From a checkpoint of a small mixture-of-experts model trained on Wikipedia.
Size: 15 layers, vocabulary 16384.
Experts: 16 experts in each of 15 layers, a sigmoid router.
Training: a variant of SOAP for the experts, 284M tokens, 7110 steps.
Below are experts of layer 9 (counted from 0) of a mixture-of-experts language model. Rows are named router (the router's row for the expert), down (a neuron's output weights, with its number) and show model dimensions 0-159. Each number is 128 + 24 x the weight over its row's rms, rounded and kept within 0 to 255. Numbers have three digits each.
After each expert's rows: "comes before" lists some tokens at least twice as common just after its tokens as in all text. This comes from a sample of Wikipedia text that the model never trained on. Tokens count by the router's weight.

# expert 4
router:100101135135143146121153165140143078174147103122134150153147148128118096152138114144111128120151132138138137126139121130139148161119112145116126122165147104119110134103124144126106116100140090189092164154115130152143152140123136111141123164077147121112110083132135150083123146109152122135127122101110172127119098140130140133129109153127092132147130113083096113096090156119143090137112088121127119132163127122105114170108117165087129169086176116164114131094130132149126132122059171
down0:187128127133127159108134146115105115115155079153141119147119177109115114122149138152131136097167155148123120140094115132106161128132114136112138130162126116170121146110149170099106147105139116097125124127104144100081116135150137158154110106118073143108171125140148117120115097153120121138093116192141083123137138120134108130100077114117132155140122116140108145130079120110064132132145092113141125155131153104133165158123142161134115119159141131139092159127123148135114104133129122
down1:131112147088125117084098157134108080111095146132167144125175127160114106106138088092101122115116109126135152142165124129134147148157158125093126131132127097107073090130137124154135123135157149112104107146141109146108114135122148115155125147147108139129106081124099173155117117144146120159101132136157140175107147129114132127153124120172057119141154122129168131111065166138149135104106112132085186164118165161160134160123168131175166155106151134130133152112156150146153132151139143
down2:090090147130087148132130148109130137148122126119162131110100168109130151094109107142155116109150129098141139182138122106094117162061116107117119111145157140165139110107141135138164138102141144141133100158084169164146106116147088150109142126135104109126143112132132113090100097096135084133153159128127145124107134156147151139079094133145129138135140151139130122118157136092106121140099143148066173123129139137096136162106070148120135119150147133139147071155165143127146137123141167
down3:129139130110118089114148122149138110144158133102125136126131157123114116142087143153113132152118144065151135110151095122140105133148106166120088177118100121103125142108115106131193140117134124158120117114150117081124147114132091103147114145098091118183126169122087151125184113135116126157099101075142084143110145158169085118149129118105112141126116093141124148154107146139131151165139161161118142079166117090113105147156139112107075110119128092099092108138164122115084136120139113
down4:115117123153139122109139096155123161127100167181114135137085167114135128139135089121103130122144163159154126138098138127127168170130091146142187083127168119124164100098129127134139110145111113155126126138089139131119117148145180118146083125125143100147127101169116159185110133113175103125133164108122118130154096106156176130119100144113108146120118142141064119139135122147139120141169118116168179149126099124145106105150119124188107120139109118171106135133147125149155123132131131
down5:125111106107113122168132130157150121114137130085142128098086137098114138144121114126113124125110097141118136122105121138136122136093161108144125117146127161126065124181099133138130161126122111143133095120143164143125104097105121089137099111134140152123126126179066156108100098133075166129112083068119155123138144086108125162143144125099163120092130102134151098137150188191121162115079105159174155086115113149163144123119154098133080161167138142119136130179136111168116112162116105
down6:128159169132091109140112092190160131153149144120098155100158103098131136129171109115140132184108149128173123105136097125117098138074120137158154100150128104169131157140152114121097142152138144134139137127103118113099143090163144117114125106141143125141121130119128130095085122119135118119179140166127112133115144157164070151141139136135161139123124167109138150093117159118135134106089108119156167121153085102134130133161099124111152155103118103145095170105100125087123127123100167
down7:165131124070167092123111161145091180126097074100118169135133144135126130112159151151101149139122083116136178132158138123112155134115119111104160106135152111122187139142084110130168103110159115107101135174170105116105189138126071097130128146126130195115124103115135097136116077134122145152112120098135091104126107116133133112128106163127101144168156139127134119190111114155139138109114107143147173138146157107126119143123135121111133119113088120184131078091111145135174129153142161
down8:141086144145127138132109181133104130151142087118095121169149121170149119111144126129131129123142126121091143132128112126103077125104116105113129143123139113121129150124147098138145116140154145111123172132111162155155122139153085137115114083174134110121132124147142147108117123144117108168115094163137181102118095108116067177094133145176113131108099142133112107137128091102104118141085107139147120142146128157158105152124148103108123130085166142111127154083158132150131143140123114
down9:197142084129157107135132113143144149136125103114147138147137155152125121081107173134129097114111139144139092153100129103091123118139119186142101144123133125084147168100134111143102115130105140103142110162086122124146112127172126101120116101125134160135066161138172112110125140099193095122116107128111105117111155125157139138150125127059127108137116103078123163139108123074159144149123149151091096118122120138177105134134117123138150140168120116142165143127118143118114119092157146
down10:130148138141093117148133121085124151113150124130115124146141146142134089099115178148159123121109151094117113102134130083127141153107131116087121169148118172159148122143103106169125081115112112185126107129118169074113120133171164117125129154101167167094113079152162139119158108118119143099153082146139133128140128124126123149134135145134132115121136137117141130113120219142171117118166102105151080128164107137126129158133154130123134114135158138139115150145185120134064099156169125
down11:163093116121131127142145125117124146142122176149133116147157128114135102119144121115097145132094093116144153126136101125103125130112128146113110137104128146117107138117138146141089117125192115149184129117111129116119172137108121130133124110136110127120107136136131125175093163154140166124167113109155155140121162181110133139120054117144145104140171132123131136110117139126118088127134183192145113106143134163082133149105138104100123138118174112152154158082080147124129131129129126
down12:137096143208174113138137116059164138136064128104134095191110134164114132120120114132091107149103136116117129090164095169130145123145117087092173141112086154176115115141140130132104151106085151088109136126145117135107133112120123096152104122110084136181125106134134168096105134114124117150110114135127118134187107117134133146146097098128152115104176157131120122113112124098092126121134133145133131140143142125124143095162098110111118146149133125132108148179138119119121077137130142
down13:119106144128128150122108128069156110102158076128120136140127122146134111116153158141139150159117102113159147106130158135129135118112134149134147101111129111093167117180132090122113162117122139121113117119166141137106134133114136135151107139146122111147080111096128091116127146111104114128084108137075141121150132157145119113169109109127140099156118113131133122101151131082162138147133169120111138176136132195157155133114142159161090138091123173124100107115134129096116122123153143
down14:164128127130111152173145113112153145147099138102130140141162153157065114140125096145133119162170169130109109132084116164135120139138109122129122107174155102140116124111126126132142117133118150152134119109096146108121137105143041127083112124108147195158171161078145126093172111142164154119109145143098116158131150147122102099115144166129105143121155110102104142137175114111145140156108138139142144140160122127123155136099153154135112100161146168097207159113130142112153133125084117
down15:146123119109148105101134135152082079126144129066096146157140167093093100102138090167151126070115103147126108148134147159112115131168150100177176141146124114171160141092097139115086074146139147152110099107110122123130144075123128131101099137123119100100101138128148128121140151111119089116135183105092128084112149162132140128132139115127104142146123106119113165146070128129151096143116125100122155102113154141155139136108166168132125155137127087121115113107117085129110124145142133
comes before: "2", "1", "3", "4", "5", "6"

# expert 2
router:123177131098118150103147136185115144130133106129140111143135046118131143110145093152109122147142103037181107130120135142119126156111130099102125145102109112098123145103166147126115202106138129104148109119118137132138175138163133109159126141100176106134107146179128102122106126109129108109113152129110140101142130087128125119134136124140179126147158132100121126139134158109085145155141117184154127119134157140121113134125136104135140119131150121137155124117136131152135137188111115
down0:086185104156083123145117097132082113080099149090100131130136121177135138083115103157143106116114139115131138145146128122127121126153181092088138144140099153129069120160136153129134129087150153167129103096156132131138108151147076131122117134102151106119124122114128140130130097137166128121123126100181171145121121111184120107152123146123085115140112124204116133178171141154192134123153094135081153111127150111101128128178112112135135125118092101106122146126154118079138105142155150
down1:143069086121140149125145126123115082135099191123108121122120124141135083149157107118176116115151122161118145153131184087134128200148135119139110106115126117129104125132163122123095147135124099136137131160095135127181087136147113142131134123114079094112163122117156132126154114148139138158139117155180149118134136119095127116140153141135100110169137084115100106101133135159154142194101157131119131128083158157185112154122095123122093124125148164139105110126134140130098098103123164
down2:135111115117130169131120153125102146123108066133140136157159134108106129097118115126129126125106117095131127124121130156127200098120169117118111133168182091112142168118132109109119157129114146123166138119134144109133138099138106105086180156172112136074185112114138134184115129146145164104111123099128112142116166102153131154104180110106156180148102129132141101121129146113154145119092153125108112123166154112131170116086124112112138126114123133115125167158094134177146120122130118
down3:168133157136147099147131119105106114117112103103139174093125114184134117116111150092135137117082101088163117139119112163132120102131131125090101123125141144181198119150156107128145120146095126123126159124104159123133133122101128167089145125115129072137166100145115126091110124120121100125097123158138102143137113109098062119121092096159123108154117146117108135119161166126172139168079115108131128139167135074139106128148120122148147172154171155150140119121097134134134078108158137
down4:165144099149136130160135101115111145123119103119132132111153134114117141120110116121102095131091157154170157068155126092104110137130136135140108149161174145108154120182148128133140142107156145151128104182110145137130130142118130124124128111131130152153096143125097131083106101160116131145109125160084132158120150101074152121129121137112134133097132178164120143138151125157145147121103137111097094110100110122099128128123132144197129140137121142097072057126120112114100084148138144
down5:059171081149125124139112167123148161132144126145141147103130145092115182129164105166126119145171132124184139166149091132123095097123132129130125121128124132105131143133123091119104169114137135129104103149104144119146104173118139116128172117119116144128121133120124092139132084108132113131138141110130133122127139124129099158097139116156159112111166113130138132105127144149138125102144110127135130104096077174106157077124096095122148125164102152168139123158146137140127075072167145
down6:136147169130146135128071078147137160127138148174145142111110086129110118125121128166129130151126129113137158132148127108159136141180147100158089107123159164102083139132113114094095116110146119145078134095131159123153121145134120143134159125106168160112105120127166099120109135118120093105110144076094089182148131124124118121118122103122144162126100126118126158106138123085108126086120101158156077128161134170110127128157118152137136152122135123148114147129127127094137162160128148
down7:112130148167106106101174106109128160121085119108160142110170136114135165125142118151101099147138106157168112078102101131127134102112089114094112102141170161151147152171114146094122166100141137131133190165126097119132183113107156126108115140074153111133110146162071158143115114125157114169115120110147130156138157170135116132151146152128129138101107160185125071112111164133138110107131143102149102141170151124136114122103119156129129129125152094109122107155166107113113105151158132
down8:110124126106147087105142110095152097128098135138174116123124111104102096144165128121115163150100153114141119151147139131146124166139099102098135166154148091108160146117103170139112149141139122135138136160089109162168174184125080149065103112058109143129122166116166136098146123145148103108117137113126143124149132124144126104141128150168154110159092129107118102108099117041119144128172133107135075144129080116127126136088146137165175134086136113163107133144131124106123158133161110
down9:108109164132092124125147158130146146144099150110123118141134167166144162138219099132136146104159129153159102112167139087120109132099148187093123090109094107110109128117123108106117150127105144151135161116107187116130094136127105121092133127148165082129111085135145116164136148118136099133112107108091095108143175141176104133129111149090112141140118112096123099144136143151117111132142150148148104121123135115144149124075130144119152153077197094152156158099090128117121132090117141
down10:101162133146147115082037127078140129096144150155156123146158121111131088137131175116111109133133138121119175116120159082128119133091111119109175128142142137147131126136166090150148118097158108111130130136120161140141138138189128120111200148093103179148133129146114106135183101134117088151144136094130122189082110141147149136076070162120125108163119122128101135126115170116129132154107128074132145140107111114119133147121127099124117145095176130094123101141118122114131127116135134
down11:099140134114179140140125156118120164096146121119146115143126150102168102156138135127136091100115097107137134131119151176139105118098136142123144116130154115110143169137086142100141087106140097108121150101119116115115165121150148167130132128140121143136151149131138166152132143146136122102112079132140110088092142110141120130153144144098128130130131118131152126184169141140102122134073140155154128109139090124108097152093122131132113121144184084125062122085198158098111140149139135
down12:124110177163096145143178133094119153184157102118092081124118071118115143121133121105169100099102209121130135130119112088130131140172176114124118136121085138130109121149099091110162152116150156129133142174098120137128146131134118129150082137137093135125111189118153118153127133141072116154123116114098171131121114145150120080140127141132117151135160119128136123155112145123142169137165143087131132147114110083120160131130089137119134071063121137079152181166185142137136126155096106
down13:172113155123132154166078099095112128143119125144124091126119149205163112126148141153101123144134130145128148136086131086126138084120101126180128186144097146151090097163109118105154071121103118130130124098136131162109116108132134102134103105124164121144135116125124127139136158107124128108135131132144119103115151124126082095112117155177128118096110167112142111081077133145125100129147129079128154122121133116096105155118143122159148159117112115107108120130163134141092119109065155
down14:108115101097150105124113132143109125127100123154161158154104132155123103140130142118120126122189146139126125124066123140137121126140130142111113098142161144149146132148143141135106195125103145143128090106094169117111148112155148134153123127089160136083136097137145089104093134121081159131113114180113162185144156133150090090157105121146114146130122119121083118140115136118160091121094109184119120113164087126112132087161124121125169122094121126088090187147113134084136146142128171
down15:138127116142165172124176164124142128115174109122145160139104157184108117137136100116091117147122123070122131162135145100094167122127114124138160127135140143120135099120130144114148221132153134086119159133183167165131147143158098159114151132081116093117103118150085130115148121123127136109137160112156126138125144147061118113137113105123138117101146137144105164142087125149105090153140131143147113088078099090167067117145155150127153148137112146085130147118071108109162104133108120
comes before: "-", "\n", "|", "==", "The", "="

# expert 14
router:119203111142120149140199177131122172137131156121152113088156142107164106099168153154088170127152137149107137137085097105105147121106129122092122110146157132121161170062126171128118153116079104111142106142113140150124165151087140141155128151080095133132093090121119117150108111103136138130159122133122171120107104101153144092111177177105116116131205122148105108101116126149124113131129129130119138114167141126115076120093133123111117128068156162104099132133109129135110135154147153
down0:164101121063131197108154130108096138120089135133104146146131100088124098123111170117112117120147104124124140099113098150106184185109118154112107124153127129145139130131165136089118140091138126173116151040118140119092101113132105115111118153103135150147130114135128126128123172135106122127144109138109158082109119131141113082146132133153146111124119135103148111107160150140116150151096143078120134148134118153135139132142135132136157167142122123132155129169139130116126152095095115
down1:185134126195148158149161159124117113116152122128136122113105117086189104097106151114188136161122115155118163083126158088132153151103092138120096109132138139108098139149173148120109073110166108091118126110123118115101159107120163140136142125141138137155172132114120146129177116114127129067146111118115154122147102134111136153138133131118152100135203124142131164119099122134141136121142112099130135127104154146129145142128120141127105125120118138097106172126153126142133112147110116
down2:155165146112133150138093112133104120122169147113139108193127164132114114141128151108170096133129143155152118117140109113134124169114169096128095155158134144137180084133149073158121160168136112145123119158103142122147134105142109113163114128133157154086137107162114159149119122067173086125136115106153141107138137124117102130154133118077117113140132154117114144108132192166191115179187110156120114142132150139101114096134114133038142096142079163128106115106109148130126141120096129
down3:100102102112147073112134093123120137129160131126090167111088113110162092144128111135143159147125132149160154151143167150146122092094113117135167118125092118134154148148146138152112120120111122123102122063124117139131160127147203153173103132111095125132114165117160119149103190160128135122146142120142138086103149135142071106122151096113104161126136163111126122138141061119124126118108120137081148077121123138134124102117108141140113154098166173127136125134132095127076130178110126
down4:125130109142130119101088085112116137138147180138096082134126140125165121139085081164116180107118156145128122132165135108169170124115134159111112112119153078163137170120121113137112127083139168185124120144153133140131132138132153130119165088090182161148166127142134088130127112099127142136136114097132181077059132126124133131064105135101150128149134139154093116126144158109119123101073129091129122125122115131153097139121128124166054148125132148152136144160151129112144130119166146
down5:107127139135111122114059134142115138124145100117153153165139135158111151106138155142119128118169170147119137131172083111133161119141106091147135098160182161112100101141128148141157153134148143110114139105122148132159112150108138090111124126130114137135138117152160117133153127142139131139162130142121118129133136148110145131170102140114127117109112106128156113110135133094100154130112089133142089124130128134098143154103105079114055088129151155100144172103156122093067141095121118
down6:155117116159109113108166153145125158125122137142165114113135134128139104193123163083117160077129111146107099176104152098122133161174094115123117153106152112152156102150136145127125139094204141150140130179078101145162097151142177120162136114170100127146109107145122177094119102157069134155166120145152121109110086194119136110129128106139149113138120126112090131108133113112149122120103118142152162112096169121165090111109142116102145144119118079118129111081114135098135134141125138
down7:130166139126166088188125139118141126092114144097126141091132196138158134159114149109106150138133138157099106130105113100110168110108092115114111145153139081116120204137157140100148166192092130116105133098097127157116130110111112125164131079153130159183115108119132147119140104168155142155111127102144102126148084099142118098157149166123101102131130101121141119146137121132114157109107118127105101131161185137092137122134134144141169116143174167113130159132165140113208127112117156
down8:155108108126156145107106124143179097131107119130079114122146126154132115111110097132171156120109098115122141104095170139131163142136137132145132146112100130155130140107113118113139133162060149072127126121129152100157159141107144131141124115126127107157123157132139169105106150110154137118121101110105144129120122121095080144167107108172128160158113070130128120102114100131112103146146151114121122117118118112133175135114095076107101108118086130118136107147111142159113131128118109
down9:124126151124174141113132099127112131160139145114108113139164147148082122137098159143102117127157142109124122124150150127144150134128094109123150136118169136097161111150110137143149143110114153102079127139127143151107097108134153134141124170122098164142190124203098129141131151136131125085126113081128153144109113131135148101139147125134194179146129135104118148154128123094109084129130099138157106125091132095112142125146108118136145141078145108104068105100149125146146133102127093
down10:091150110140140097138148112154105128141151139130178132121103120061128134135139145129107140099115090122147119130124093112148112099130137176122132150118133157134124127151078102100116167141116104131122129139114095121129145111145063079121108110093148087155144132108121142112138099096155113118138133088131120122117137132097102100096118109096126127139141146148111126109149142111131135125141141129123165151075143104105114102140123114118104140201109102168151118136159139099123177148109113
down11:139151124097132114138144138138123129141132123142159146157139190095099096168158070135106133115158149138110161114151163144106164094103138132123147116148135162160124153148116094140133121118114149135128147076117164091194129093149114124161130145153157130104148125156080093161133129151129134111139125109112140103143132111104095136095141170146122132150146139097114112106122114123137090144132139126139135124144124157114134135095143123143148115151062107173165148119165095123149109147142115
down12:109140083145175115122134077122112082139129112173122153126155119153104126167151155124135150143137137133124125120138113120163129142156121165148127141113119108105157165154103158146104139088085086090121176202117148090138099117102056113156144098150136150144139123105147071099155139135128130171138166142154107141152148166104148134087121101140115097085117124125138126137124104112140113146103137118128141155119116155132164138088144117083119102151143122144178105113145130114063087093126166
down13:176110115107106098135086100096114117110130134154101159103108105130084142148122128106117090100115146098142128124153128118134105141168140078095097131117122108135087098116161116127123119128111127160088119156137124081136132115133090125120152168131141104110174087121162134142115138116166111127135124125142141129150163100184103094075162187176121081149145145124147159138140145150094162121131148119107139135142148129113124154112147120142071122061171149097115146139129126087141143187111119
down14:138119104179119067096158108097114163145131157129123127133150103134110153110159150092111111117106135144104118086117119110136155081164126121162130113131134137120132137118116118164214096122147096148107138143139138103084142125081139130138167122134164099118125125130119134114142079135092154116159143128124123148133099122182118165132147113156132103087124150104123085116098140109134126130124149137111142129108144112126135095108136145146164160125128133109124123120127076164165095145103161
down15:184180140084124112108136128133151138097130126115108203138123161116120149152127121119101084147124146124088153143123126090126184160127138106122119139129121150132159159138102140094101165136107156113102127128096086113130083153142135108129126144166136144145162117073152126140106111109117129115118169181164120178140139115115145144107098118132153145133139079140128113124117103134117130100130146158131118096163149125130138059156123114082110174146088136134094143147091128092124126134127129
comes before: " ", " the", " a", " \"", " •", " an"

# expert 12
router:128165130116125179135170137114123184112107136119153122088136141106178112105166179169134145138122150202096100119126113115105154135121141115131145128087151139157138157078165144115134173088092119109139095129155133150113146154116128128176127121108057124110136099116111165148116135112125134149166140127120128131130104075160122107140187144101121138144183109124124104119108137132124122139121136153107111133136156121130107114115127124168120129081110132085090118129099112141112144133144146
down0:176161155089128118126127130163151137078128167128097137121109112114109126149127124126118110115125210106127104126178135120116131178142218141141096140148113106133128182128102164116145082092185131108093134076131153159111121138076113073118110106127149142153120130140138086127125148152123132084092133128138145112106107135155173083154109129136161113158113118118105149124131119115124164150122122120106113114146108106108126132121067120116101161137132148143149141131088094119112118162139116
down1:104129161115141154140089144113163144101114109128127146098126164082106131158124148137123125135119120111123167121116108153099166125096112109140106128122099107116115076146107115121105137128154111098089141168147083121112136118161141141108135122145168127128075113133131129120112124155132132143124124134152136164103099109155162097110124135130124110180109145150154097068134155101138127137112119102119076129143148094140158127129114166169149151159106142112079149156149128084166101139153159
down2:090158145151117087122130170149150089123158124118082125088172100126122096148146097087114086149120118109110155100129117137131116128134128121154109112149114154153134189123137073110132161150127143130120124129141146098138144121129134145135137128106131123133115117117111116088121143135141184120145117101112119190153103140174104122145074130101132120099096134090111137103136143108090153173108150173161137147149139104088155096157159144103162114138111128129096093173137120131142129125147168
down3:134112086110122116136175160169132128135120087142107111110095138119138159165180166139152091124094106128141118127115176134155134169137119121173135120121113157117144144096166116116099179067118086085126151130133083130144137106091178075171138109129153095110126096123193118113076137112150162131108166162103141103123091166122109168120088109129165144147124151127148108126146121096115185124126113126143138137096131119119124142136135093115189137105111137119093104104141116105089143114090121
down4:121148135173135117153133126158130125111111095101118141125147137139128157141084117164156122192128118158129076108119131129152102153089145104132099112109132098119147085087139099136102087090125124129141122129148163135139140121106125133072127146117146129175166125156123103135113138183157145115159140168142129163111099107163129128105137117096137131112132123120162102179104141170132127161143130138105146152123120136141109107166109141144114174118129112162126100128164132147081127116111107
down5:131125096175112163126203155150136105116145151143190168151123159096168048141184090169156102176112126135117154143129120145124116112120151122162133117110109120132164121152122103094128100102140117113141104079113133082140141105158120117127194130130125110139151146154160125155136133156123119135105196123133117108147120164113107098127171108144166130134128046091114128141115114115097108124158137121124131186162130124160141123103125105109132132137117090130116109154166139113103176133071127
down6:084138120114124114120164099145138135137111137154138125138118116146130153095156120138141147150124155142140110134184099106092186143111145097097109151115185103106128112120105119125098125122110083139137135148110087111113138126091140171134116142150154113102123118146131116144085099097133119118108132118112111094150136136091146159149115126137108151096189103132115126119115139110122120129124126129113129088159168114105173144148130078136074145116118153126118101146116118175128121128156124
down7:140127140116127137091112117138154105129157111102112162106119130157092107147129124127108140176156127129127182119137129129134129111148093142152132150116111124079113144100123104149117166145055131177148129000151109137083150066135101082114112151116135128152118147090144155152129126101134121188118113098144151137156160122153173143115122130114134130144144139135150141158123112159150147097103126140139122127104124153107132092118150112126075096158142144142117166150135134120147142124152156
down8:146110139110144126167110149140102157120183111149139165124117099142132136152157155104134128135169142131093134149153075168086121105106098136110169130115142096112115142095174108178168157101121125088121129128130073152138113101126135129148113162121122129101106143118132118124118126140162108131147136153159069106125151125059148112147143189083156117158110125141105086097172155135086135169147159160117127110107179154122096153077116054130119170130143133123147115087157103136151142104113092
down9:082110121136090092072128107123084147140087085144152147139162142174169128139085137107166116106143168129115137100102091136145152104092117170140161151158128123124110129118162116114110138109125127144130151155151130125166112141095116112153120147135102117133104108135146169133128135102107110115165076124129125137112119118129128154139133161147102102147097152132120070157120146099092098118142092120121162142115120107147158137165124096152182097112129126118109161118136156097115088130100108
down10:187116154117128156104103118140139138120143182154128126108103125112126126107117121182129122146152112129166113090122105121098110119131091155129134147113137155119134111157145112147108086111139147146174117150140153135130150167128107137176135113103143133158136137088088168135132139102117103112108118188148111118178073121124104139163153156105126118105140119093135129107099116145111109140132150119141152083112092084118119144128113123118163077160116160161101117113148135108120106124138152
down11:122113143177090129121107083156075160140124145148139137150098133143130100169121103110129101160156109141071156175129143175112161115114119155111128122136102154115139124146176132101130075162114113082125090145130097131089128136106143131125136141120171112092092136147062136095157123130139152150121142116140134099166149128142106125140141097069123117144125155106079138140124115129117127135134160130113134161174116145090174140135136121170126118130122112156099147112112136141125117096119080
down12:117154134102148143146119106131133126163159125134171132153114126175154106109149118092123142112153107132169131143139113130195139138111136099133114142109138138117114086114127108086174150126093151162122126142122109132105119159102137137195100150166110107113124164158114108146110099145117137120108139144143124169123141124134135110106082119106153113120124089124110086146128199109126145129114139111114144151126134097179113149134096145133143118087103156134089064132143102114118159112080100
down13:159115145118175121120153137169115125125127074114117123145103112144121151111142181172092093116112135095149130102124080121125119126074143119126124137165177139178179165098168146124159139152133126118104137066098144105140105094101176080103175161142112111119145122160141118079097094108111100114191109139128136121127146111142135180147144144058102122138120170108143131125109159106120142137107125122127137141136147122115125143109108160172149158118131125148135181151088172144134110136130137
down14:085141124158133109117159144150115146135138118078134145140111157129185184142112115129143080130163099124114129130139107133092138155126104140127111123127126135156124121171121158119121167179162131120074151081099121155149106093125125127181113096103094117115130094145115134099125153128168127182094118138147144107148113123124078081102101121169119101069122155134121111121133128106090094085080125139144088106160151128156109111139130089125155132119126092155185091102110137185134124159106154
down15:120117076146160140097167155144118146119117141108147147119088119060121111116141122123102125119114197114167128111143083138115114163119094103112114131083080137106123151146178137103111105144113153101135111137131140144066119102154113153078138133105129125156153099135141148150143129075127132080153081125114157106147081084142113161145115140156115150128112145138115112143114165150135107148137125116108097108094147129127156118131135150129134156116086105170116146090097119080161099160135117
comes before: " ", " the", " and", " a", " which", " but"

# expert 15
router:126097134143145121133099144104124059148143076111126123125126125148064122158111108098121132139136127084143138124136115142143093154118131122096126129139114084103094102123109094121129117184154124131108154128100122119124136107162149112090127126139148121126110137152128067095133164175119110120120092113112126141143132212120128165127111091155131118133128141106139124143147143140143150124144097109147117127129112129073123123129138149084129165145167125144173145130155132128129139102108113
down0:107126128122125090140140120091130139135102157168145120123175150117149101168103100099099147115114129132116104135153136156158104192134098148116147143153135144109156124110139126119180113133104149097131177126146115105170103161136112156115104138117168091143130106109147151191140107153155119154119152200164106132115118121127158155110140114123121151085101109143151148086100144149097127100127114093103128110120131155075135114077138112179154119095088102162140120136111149127148155107102134
down1:140118155125164099140157138126119092095163157141075113132085076122103151088166108137103152103069098111138156135131160114139107109130124143140189121135150164179114144138111090131154113164126151116128114110105151084086157161130086161127091119114117160147109125098127123122156086140103146111125115133136117117142166150121083123152128117187143174114155085127120150154152178092101168127132043118126171128142128148117162118147121127143128134157138120126128133081123078156151146114123143
down2:146125087136145117121156128113091126126128145104085137110147125141086123144138115133112097163167164139075134153144133179109132083158162152143097142134104133120156144105088107145097149113132124111142111123117133152067127131098124106135148181144099125167174142100082107151124123155159136108133129113138117151154118172167124103119120162136119083106087134111129144120114161124079082118137190127096162139129111161115095094075097142118073114127117127121112136131133179128093084099133129
down3:157147113123126122151174179129124103115083134129139138082094074133181169131114159153116174081096130129146202135153128116144126127128109138110126137135110106114134134174120127162141135100135148131184126151094148153127175152090100144121132107128115076144154116107128144130142103159185138113094109146103122133122122139122111127094094126138132121112103156077122106158128119157106176138088085106155156132155158149115113173121162103123166101134160115091144158097120150085105160120120093
down4:140141100122147129117121138085122123129104131142111123050120106094166145102115143107146090094120163080099159105101153138124164122107120111141133127133116118151137108137145165115104126149132146118152111130150104146137085166087150147146107123129083143124133139154148103143136109100118146106139103121149134101131125142135125091120141162106120118103112099138147109108112138136104125118175177120115132141145099137132134119142117071142105126150139156117135091121135119112124146100118102
down5:128098105097117103155138158116134081104147119095142149091110130099161159102157109135095154102131125138135116108164102135139168156141104141110155133173125122158101120111172155106102093103141112123096123111128097147155156105143170137149074129104149130138098122091157130123114179106153123144167145148087116112152125131127158158125116143102139170134141179157111105148149132085099145115140161167106107145115142157129153153142102131094170103118133104102133145110160131136101128124163179
down6:171096137126131113146116148129064138110080116121140115165116175162131101107094113081124160153115131099085088103186137162130157116114094122107144091126148096126175118143133099100135125187126164108090152100158115119127083077148137131122147131128109129101142150142105187146111122167142135130138129096151107143148145144132168109101096155120130131123140146106087137118153112129149140166115113148100132114116137109104148155121114132103118142130115135141127110133103097136135148124133113
down7:192151118156105141136119131102138187106085130120105115119134122098146132108123121079142132137116142157112138105113121169098122079118150148098109125110181113168105075101118135109134145118130105082099141126151098150130156143139144128136155129097157103166121121140121148135120132117164136126090139091081112078163157104134104116132141122101110085103119112133146176099135106159086146131149140159114155150161160152177113140121166129134185123131120123137081133148147091108140168144136106
down8:102118143104117114134167090119126124101168074110055115134108123132122117131082122144131117125119142128078084132132113135133133150182123116148124130147132144143174151132161150086099100129129120134081145148121091130164152133134096107116142127144100168189118111084105130116110156118129157123096099138142156104121147081123151119125107108149158126150117147087125122118125138143134135170124122156136107147087142153151119123153161132110161113138101092141157186150106132114138116145149117
down9:141104147150136132143131122145150164140184093139149123139137141121133169105146093137165179121136115158118131088158107164105104071100089104099120156113115122146095103115102165110095120193111090143137161143136106106135111097123147129140155120156131113102110179146117121156149183117130125096129141141110098149109104114137111129094138119138142169134139082111121136128105179106118114102146082153113087118144132118160157174101147122124115100113137121152125083143139139126149199130063145
down10:125115125146118144177104165126139143088133155097128109120130092149143106089110146174120115123126124092130113183147098159095094159134084095141146096179123140082121111144100124134126108124111092124083111112094133140155159123100125159114067137125101116167159130135124135143110126097139184133148126114120129124157124090114161137140144143097137134161105150125134147132171177169121132158129112105100128127183113124120125158128135078112120076103108158147108144135128090171106144122135138
down11:150092153106125124170132146119114145156127157114109107137165134099097163179149140093176157144168119149116129131134126121112099093110102139119085147132139115121160156157142102122145106159162074162106165074120128136160109125098110173142085103152120136102112111103127091107114140128138102136121163116113141154140121133146140131139109122156092128176093110160149092133133095104123125172107162109059128114097114158164143109128141126112087139153119126136153107126110109076129143134141170
down12:174134079160127095125132122121140116166097102124144127145156074121086145122090135155126118115143080122111161114082096141135116132104101128116155147137100151116138131136176136099108159103136129124141133134146110108087133102132107148149116170128123146123133117135139151160106127149079129077090143132110103119127139098132123119136165141171111101072114127107093118171138118162091142121095170126138093129121139126114139149129134109153103145137145157079155139115102154115138115178146162
down13:101093150138121108137094212166132160153136129145122130120134150120156137088123147114100149117089108095115108121141185084124124155086147130117148101131114196128136129122145112129132133139119128139099144140097096127134095126097157128144130102145098103137091117165138156173109111111135125084142134096157137151058130115121093111132101131143113116090137107140103137127126121153129141151138089140150171113121152080197156141166149107155173138111121113110120110126100076188131150137112120
down14:103140152065126162117095116106116086116173122112120177106168125130116146095081146114143152133100122119119100112130117074129164145109124122107171148148136153116102090177137115097132128080156092078079139087157164135116105088132184133121146125134141151131106116123131145102168112138150103123145138115121154070155111133132104158160120165152123157176134147151154126157145136132155153117125103132115113157160127130081138103159151127102138125122147163120129168119113139127161083168095096
down15:183104151185122157129139128141117131145130141117164129119118160126133138083150176125141110126142074117113153130180102184137110165078087151147134128147114125151132128133133070121111115131118132130113151092080127148133119101162125149116159142152139089118179158166106083123130145134150144136101111160135193143122167108131170118137133094172141106146143143136135118121142075110136126130151093096110082137130115140126154117136169116121102133138117129116111132073158089183115147113114118
comes before: "9", "0", ",", "–", ")", "8"